config.toml
n_layer = 11
d_model = 512
n_experts = 64
experts_per_token = 4
d_expert = 96
d_shared_expert = 0
activation = "clamped_swiglu"
moe_layers = [1, 2, 3, 4, 5, 6, 7, 8, 9, 10]
router_score = "sigmoid"
normalize_top_k = false
routed_scale = 1.0
balance_loss = 0.000447
balance_bias = true
router_bias = true
init_std_router = 0.00969
lr_router = 0.000601
n_head = 8
n_kv_head = 8
head_dim = 64
vocab_size = 32000
norm = "rmsnorm"
norm_place = "pre"
norm_eps = 1e-06
positions = "rope"
rope_base = 1080.0
rope_fraction = 1.0
qk_norm = false
attn_scale = 0.125
tie_embeddings = false
parallel_block = false
init = "trunc"
init_std_qkv = 0.0191
init_std_o = 0.00406
init_std_up = 0.0191
init_std_down = 0.00257
optimizer = "muon_variant"
lr = 0.012
lr_mult_o = 3.0
lr_mult_down = 2.0
beta1 = 0.9
lr_head = 0.0042
grad_clip = 1.0
warmup_steps = 200
schedule = "wsd"
decay_fraction = 1.0
decay_shape = "linear"
final_lr_fraction = 0.0
batch_tokens = 131072
seq_len = 1024
doc_mask = true
z_loss = 1e-05
train_tokens = 538100000
steps = 4106
dataset = "wikipedia_en"
Below are experts of layer 6 (counted from 0) of a mixture-of-experts language model. Rows are named router (the router's row for the expert), gate (a neuron's input weights, with its number), up (a neuron's input weights, with its number) and show model dimensions 256-511. Each number is 128 + 32 x the weight over its row's rms, rounded and kept within 0 to 255. Numbers have three digits each.
After each expert's rows: "gets" lists some tokens that make up at least twice as much of what it gets as of all text. This comes from a sample of Wikipedia text that the model never trained on. Tokens count by the router's weight.

# expert 58
router:187123114151099157188137120155136169064103114143112117126098095120178057136103103150133105164093194109107175076154127100148193157113098146140137124120142112101112113130155071186115126144102058095148155157095067142149152079088069134060123110111088128187143180181124161136165123079111091100118135129122078142126078116151107092156127165112072134176183115056097129048140118190130109079123109122091076148146097148173107097174040185119148156108151129154132107174111136158123067132143131137121124173122170163136106108077096151075158140133079127115099102126149156109164130074181126090108093077079107096175103066136099188142088126166124141186135093109140078176073150135157173107131156166097122112109142176149171086140156138166203103123091153145087106157045137137167134105134183
gate0:176066104124169137088121118103077121092160132127114113157154130117096136100107119122057131123119115145132159147156119101142096177131077169126116145121092088110121091098116093142115125118145123125110135159132172163171145114092115077118114091127098070127103162125133149202125128111152125168157096133124146113161149138085124122159126146063113138107170157145069158081141083185102080112182092156156122129114123136116065148106122097159144095149197084102120166083131144145112118149141107118156131162124157105152154127128152196069098148134104206154151118098136079144158123105119099081113105105137103115182149130140189127191118036121151134140172083130077129081139140079116135113117175117150126089117121137146125182108182140089142215137105129140173087130060062060143102104125071
up0:186124125118119136180167126135145083127150113112115151090138083114088119170050141143195116102196123155107122135129124115123101088159124145154112119136153133128135105129087116094118193101153157198074108081087099166125113107143106117140092120163166098120105107176166122170103113144115115147104106173130144068129124145116121172157088124153178138092128127138074144108170160137087135153124092085137134155120131136097094169157128152086137125066151134085143093122095133127107153183124108050184133036123109145102180131224106167110155095144095194163112094121116155128164097137178117107014159136191066151141090113160073145112124142107051095136134084098138151125157172175101101165102106145140150108140133162150106197108159157139154105127142185164215109077155094157103129146102113
gets: " |", " \"", " a", " A", " 0", "A"

# expert 37
router:092067138122162141132118114106161163129078128099083121164153111085150095065128075093158120186073124128074169147125118156122183172131106167106124123123108204183094106155132084158093147117115073087159135167071090072166105120165056123075100097103057089163179136169143156106170082139155145101155158121103092099117093098135090095116093185132106133151152098079142106111191123179156123082138115125076086129174154149153120098140091120155187076104138099123119159136119115117083141158154130154120111199121109125090155097110135143072163133142078142134116089146103132098140088104111109050039065093131046094090107095144098106151110130156092060172137082126086102136115159122104063057104174210126092086126162131151143132129199145148165147166096119142113124180108149143163128155125179
gate0:168089149148096138123134182113127121073152116085109089107166104110115068161143164146123107131144141141183111104204175171079083156141123155137081109066114109145140101153120081129097128122149070173104104148131101215133135110116131093168100053122131115133127134143144164186125087106092165178093120135099107130166130142076104073135102126132115148181100175169110154157179083127125011140070160122133177136094136099130088141172082116096127119140112104106118161100122189135125181158101159084164099120101138152120121115120096159120113141158124178162135146168113096137132132115130088116104126140116083064133134161099186108161100083141125112132155152122086121093102178090094113090125171128153205108124157132133117145104167126161095131150179083147168109091102126122163082113145147
up0:129104125139110157097164159070088096109128081069131164137082069086103080088167140165184089127122104116143074100191171163137134111172102120214104086101089118147133128129101090114125156117175080207124084162098067146164168108095087104157107078118121100142147151163166162092150119094056158133070086123178113126141131176137091085128112093169088123143059160155127152122134124145087133114122169112088098165135184145156116169123123116112118101156119063131144122144131153100094172134100085076149101076097105071069160108120089115101150150156163151110131101173169064092152076163145107133075135142085090075134126153151182118152143088092086089123158194147085111095155159099095138114101166113132167104133172144149108106105105160141103089147172126137176087088110138161103084130116136
gets: " the", " other", " all", " more", " of", " most"

# expert 36
router:098121123155098099174037157137109161099087128087066121173110132115144067090140082171136123121066139106101146190109106087070189182055065139114138131113155162104114102140112096132129149120124114095159103134102134083122075113141143134099125119144101104103155148114108139138164070108091149126161120085123132150138061146146081099107122127123082113178149085091104167101183086163119082088115165142143125135163161121104128122184078158159157139100132102121112178141119134116103134093140153128138146149115134143080095110121121169110127152094103073097161091063132148141144088124130190095091133104120089048105089153149055168127109121141143154127149093125164163148081107122165124121113173091092130135099110159126172100191144143128132156177149132139070096147037150160170116129165176
gate0:140155107051133133091199131130120059122090095153096094131119074140096092079090152099110085123133135121227104113157171143130126173091120137112110131137072111098164082096133090112126105155116091100103147121120132171127082087128156107172136082117129140116047117124158099202085096130077146184165137110095142113112145156102138105162152119089156157069139168138175149188165096094147075135101136137108167078111099141106119183213110141161134155128131088096116145180130147162119155149130153080134119088123133075133137122115126098138097122150151169163099100151115058077198165138181109144032158173146137090131161156150126121180139146123111104108129095070128207127127160099163099124161124112139137117084168157109113158143168117171121137132157123160138113167130198089125130109169131
up0:085115131183114168101131201167152109159166123103143173188165182114125177137114099132158178177152122129063110106114154148122126131183120079134147102144106083184144087142050113143103113093106122161120117122089064150125139103116160134124120108140128077076122131114085138073130116126116130163051070156109104104168057123138158145136111089152144074120107116134107110112147185119177093148091108175128136112134159134127145181100139126071077068097152113132088119138123165086099139187137064101155143115143150126110172186165090143115130122179168170128079111094141141150151075109088097112129161104118083158177108147155169114156146183102107091122183216112085119192146125109144131168089099207144144081184114107111101138099122108131109131131112112134137140116148083165115145091105139
gets: " the", "d", " his", " of", " a", " their"

# expert 16
router:127084087141133094147069103140117148106157104085127170137096122107163081104051144139119101166098155090102166105142165085089139141097112107123173141062118164176077121160076118136161153133096083104166130162098126059124116078082094208121110105140075106169136122157082176178135145140117144106151119136074097110103094100157103102067138196168100121136174081073140179088180167145096135090124146154132105111155169153114157082156146179147165091099135173095101208104074171119084132163138126162066102170174147136102166116089107124110122110084118166137161065098133150093158138106132136089100156144134100069167110080151112120123075155160105143189126108075099129149051145183182101116117142174112201046141135117136110111157140143132157131161088115128087105135125135140141121127057155
gate0:146134080166106084144168115141116077105170125127142101185107074129105102121136109129080122153167132109114114121153173162152093148155107187096120118087084106162119104150094109090087143131082164131106177197186147186143088136085094153143133081157106106111110147134158093209085124146089080142095141119142141180145114082143104088124126139133111148163152169161172145149148088118110068108111114171118116062120097135124081182131137195120126135116164162039081221126168156148148149099143151123129122166147135113130181095145051170133076185116161200135096111177169117123185133112128124136109100112127091054159140152138149136171104082171199097106114115123094165156072143116090152113112144151169135153135124141102142170153144136192136150120119188144166109100133116163217085080133175
up0:116102082092145143116182146089098081114170082080098181170103067096084081110139069094127154153137133184097052093108132153133066117153154119131120104153120133186143107132086053141099176122162148199151135134099112147190117149075097164111129137168111079105103135148136199193122177153101107126069135113139103141092094149158112156105157113187137086132149154119136148108146071126125120119117153121118091147172128127154099132103138149118084143133157138081130145155109164119094169163175054101119108165135085075036188082185095154091124213129172187116097125165127159113168130135176162127079153107150096107103149121181166166105143143141095072109128148120088138117126154119099090133132128132172150112126120164093097126139170128147158084080103176151184150105144151175132099115110153
gets: " (", "|", " in", "-", "===", "=="

# expert 27
router:183140045173160140171060141144141137065159093127074143136150080129105108114131133179178108174074133090135201101138148166154142109109083143098161148134167129183113082159112067136065135133109114098108099158095075118133107081117097152103106123138133078139134131125142198078149100115124199128119177121081081085100078149137106078101091120140079147125135124097122168113165097142128083126134195121122117153168155070123116118147075174142163120086174103102112138134127153140112107104183139124066151189102164139095141131069140187058161113062134178170138099112104107050137087060168189084069100041105095090109072152152059181164121132183100118153177090123107115144129142149130123122087174126135119112119131138137162084165141129119165156152136109140146108166089139138153089180115121
gate0:127139159125118102177176092153109126098145092080145109101145125090137167141116105150083148171130136132114098090133100128085115128192077120144070103170074114128096053158078077101116109134100117101085112128121115166144134092095153081168093106126171138148098111137110159164071051124149138144032137147165073170154119097131088072133167061095092117133126174119147155097127103156111071131106107150134163162102123110157119147154087132107169103101154109139114152124098165112131134126117138069109117129130122084127135098103131094060087104136133172113173180112157099102185112104204127072125146139157132155167096133161107116172119111116117159145108174076110179148137150088053103077105179144148172119150172094103113098142160143135145126141106101089113123179080121119169080125169144
up0:122113136160108080116133093169131107144178117115084162170089085106096081129096064071174169125118168135171065093119177119160114135101150079150126140149168164119184082148124158123153164140157128171111130092138064156107092135119135112119126069160111087131097141125086154134112204114121110055133085085148125077103145164169116132117164138161142107082169208159103134086138162126105139118133144184112132151120155137059130149095076087152085125165139103123133117153121149147123137172130071052098088133165129095132138144138120114134087146142200161117157086144192094116107146160120123200115139126138080134189123112134131096184217150141094088119200142085145121092124154131118143168078100140155137137105111104157122180107139155140050115148146149137118120086140097145112123156114169
gets: ",", " was", " a", " the", " is", " in"

# expert 5
router:164085117168167106152127189178093145099164086139115096139090102126103105109105128147161118186099139058128105086141097131140218175135087119095185146096152144116093132125128096113125163139127131058103104162167108118123099106123123167100092141147130088109162141095100150150177085051186113122121186146090095121136077123154114084164168155099139158094132121067108137101166106186150130093077146071149095123135139129116143111153085130084146153111104087149105152142084114127078044087152135104093142158124156130127080123052150144085097186185093131110129146081129149057174085121087187086115104122100061065078087112169059137102120145199080094134109076111085148159061129179162098095111140165104111099123159126111154143161184169099169203144106158111069129124134112161171104097085206
gate1:161143159062137127143139141154138115074095151180082177080125165139115121131150111094161140110152108129105112125124105155152162102170138117179144126194086136200147132116162073183177104206121094173104127105103108111121122081154127150170145118162105159101109179099111149155155120128168072124053126135127152075126072151105074124126155115141146218116136102109091144103133133128153127197108152113125089181097110144171096134136154124101128083137157167108077141144187097107131179124137125124119120140183131167095140163119142129107072141112134108136139124115155184113103097155141127163145114130140098092120092170084155119094106134120141163106114125114054095128163140118144125135113181126089146069070112077082051122138135110108154104160178041178131153110107148164149162147119109
up1:159138116104144116124101140145134136062159092188141139106115144127109102151131136130180154146141106073100120125101088148172173132194132137130119083202095124127112126048092132160169066170129156105140158076097096135130151088142117122085108137161124189150125180102132171097175124095115101129098140164171149092113076069110152156115146145150117117125122136138081114107130133105105124135161178121132104187128108110169081148174167099114134086128095175171104101167184108114143192116150105143142176160120125105110125164081160093157103150123151109064166159071144133094128100138176173094165101124132086118106063192116157126111114148165143131087137149075110144183129107143167161111151172139166165115100128114153105163107094093081127114139140085183142147136132176126158134104151137
gets: " his", " her", "s", " their", "e", " he"

# expert 50
router:123105139128100141145092131128162170079152124081106130175124115089144118125075126125078150191095154109129123127155116124126143126187124143129138125107159128126119054126126088156120102163107053052137133151068064024133087105137110172068111133060124105185145163177113178090169113133116167123117098120087098080134108133161124075122122155140101138131116082116145160081139137150092116153154163076107081096145118117131153075177052170077131125125189115121106212122095179127116121117175118135080151142152150140071071082066123162043152096108135202175147073093132113128144122106140169073103079077127067082136117102134101153137107128206087108132130119102126152146080111161134151088141206144115174076159134131130109126197165135153110194109134097151120089143109177179168132133127166
gate0:106111120109127077192154148121104117111125111196078109159122166100118091154160047149089136141130122128139152107158134110145114131124143137137102160128124104127127072122107101141156122176174149129095124090134083130113083091132125098176121087088091091195088100170075133202137107125145095115102125138123085088162111157114099058153147149079131133082150160105139132132149072098159073113141169122150163137086112114098078132149064142183131148091156130124100117057140116135115149153159120055123106064075157097077113139150156154130102131169177191181172104099111107064111203169147094049104178132143078122154138089135126076149177088113153091119127119048086166136088121088143142079098194165169149122083123167136173130201137180164111114104146133101115065159036131135127074041174186
up0:120132162145131137085191140083181097140169132097139195146132036147144076077120121087158144090136144142080124148095205147109120128086155121097121102117132160141149104148086076107098165131163138139134152090143076138168131110150104092124095112183137063066101121093094174094093116151090120158086147123155144111140112141130117120140127163184195118106153110181047115144178176094106199108143145183112126127171159133142089183080165100078128131138085142130080121166118129119114148149102076108078131122149182123122118173141140130095099132136104148104095128131142136090176111113170116183062157163160114151133130142183067143139115170155053102106104159110090075109166164097123120185051096137135117081234129110065127118113149156087122075150150142137138111130108095183154152155153134
gets: ",", " and", " was", " as", " he", " but"

# expert 3
router:150088073117131088128093109060133127113158097072048164144094083112124095111110121175114124164106141128086085132158116147093178121112085131103142084112113137150123086142134085122156151102152077077172148126179083119148102076155051199063115073091153097152160121118081147117135104113155179125102170103116075090097062087209129092071141160106094134145120139091112153081166099196080095135136143065093114145137174141172146119135049112136110133109140127133131210124123116152139096091134172145115071155135129165129152123086179124096151111089126134140164067091136110095151118085126144071142082092117074069145106104139097144149114151148139165164138092086114094165134141116128089146136109150117186112159138187169227072146146148104150117134125079123119081149112116179164137063083182
gate0:110124082139103151152199113127130116120179139147119130155155133092123099153155107131160103151099091151144104095131128181093122105140129076115102086107094150131176041109123107132096110149147083124081166156142139176136111119132127114160152052128153163177107124125095113149146138173132158146001132128102139098139098099128095109160188171121112142108151165176135134116151146120071082122152130123139137134130125085074193114123088137205110145083157134076150184127130139128165134104135128107127127104184125091154110137097157159096088146177152159176123117141068093064180087193141133120116118089132047105135108156169113176164131089164104141142143143082133130103057153069143159110077156139155116116195088118116109146148203160201124220120199119096141097128093126106150152085105137
up0:176154146169097101123156099145154117170110102176122238079096113068160138113092120132137184155094160189123086071111159113139200070145173093132098111169106095086096134149138052131104149114138147127124137137078065121141110117111132198126078157159104136105124081115124180123048120129153074111115103129144090113116112151192071140154148108137117156040099181064132162162114134114151215113148109210138144171116121152126125121079122090106165168114136082129117145117080131136142148159200132073093102089134137106069152105143096120090039118187181172109095115153147064132157131127190123181063196200113152130130154113172133157109135150139116116101086185074073130127076171093140099120129128134170108087133151067114092136096156187107142141135109112117085124152166146120124153159171134
gets: " in", " to", " of", " with", " on", " by"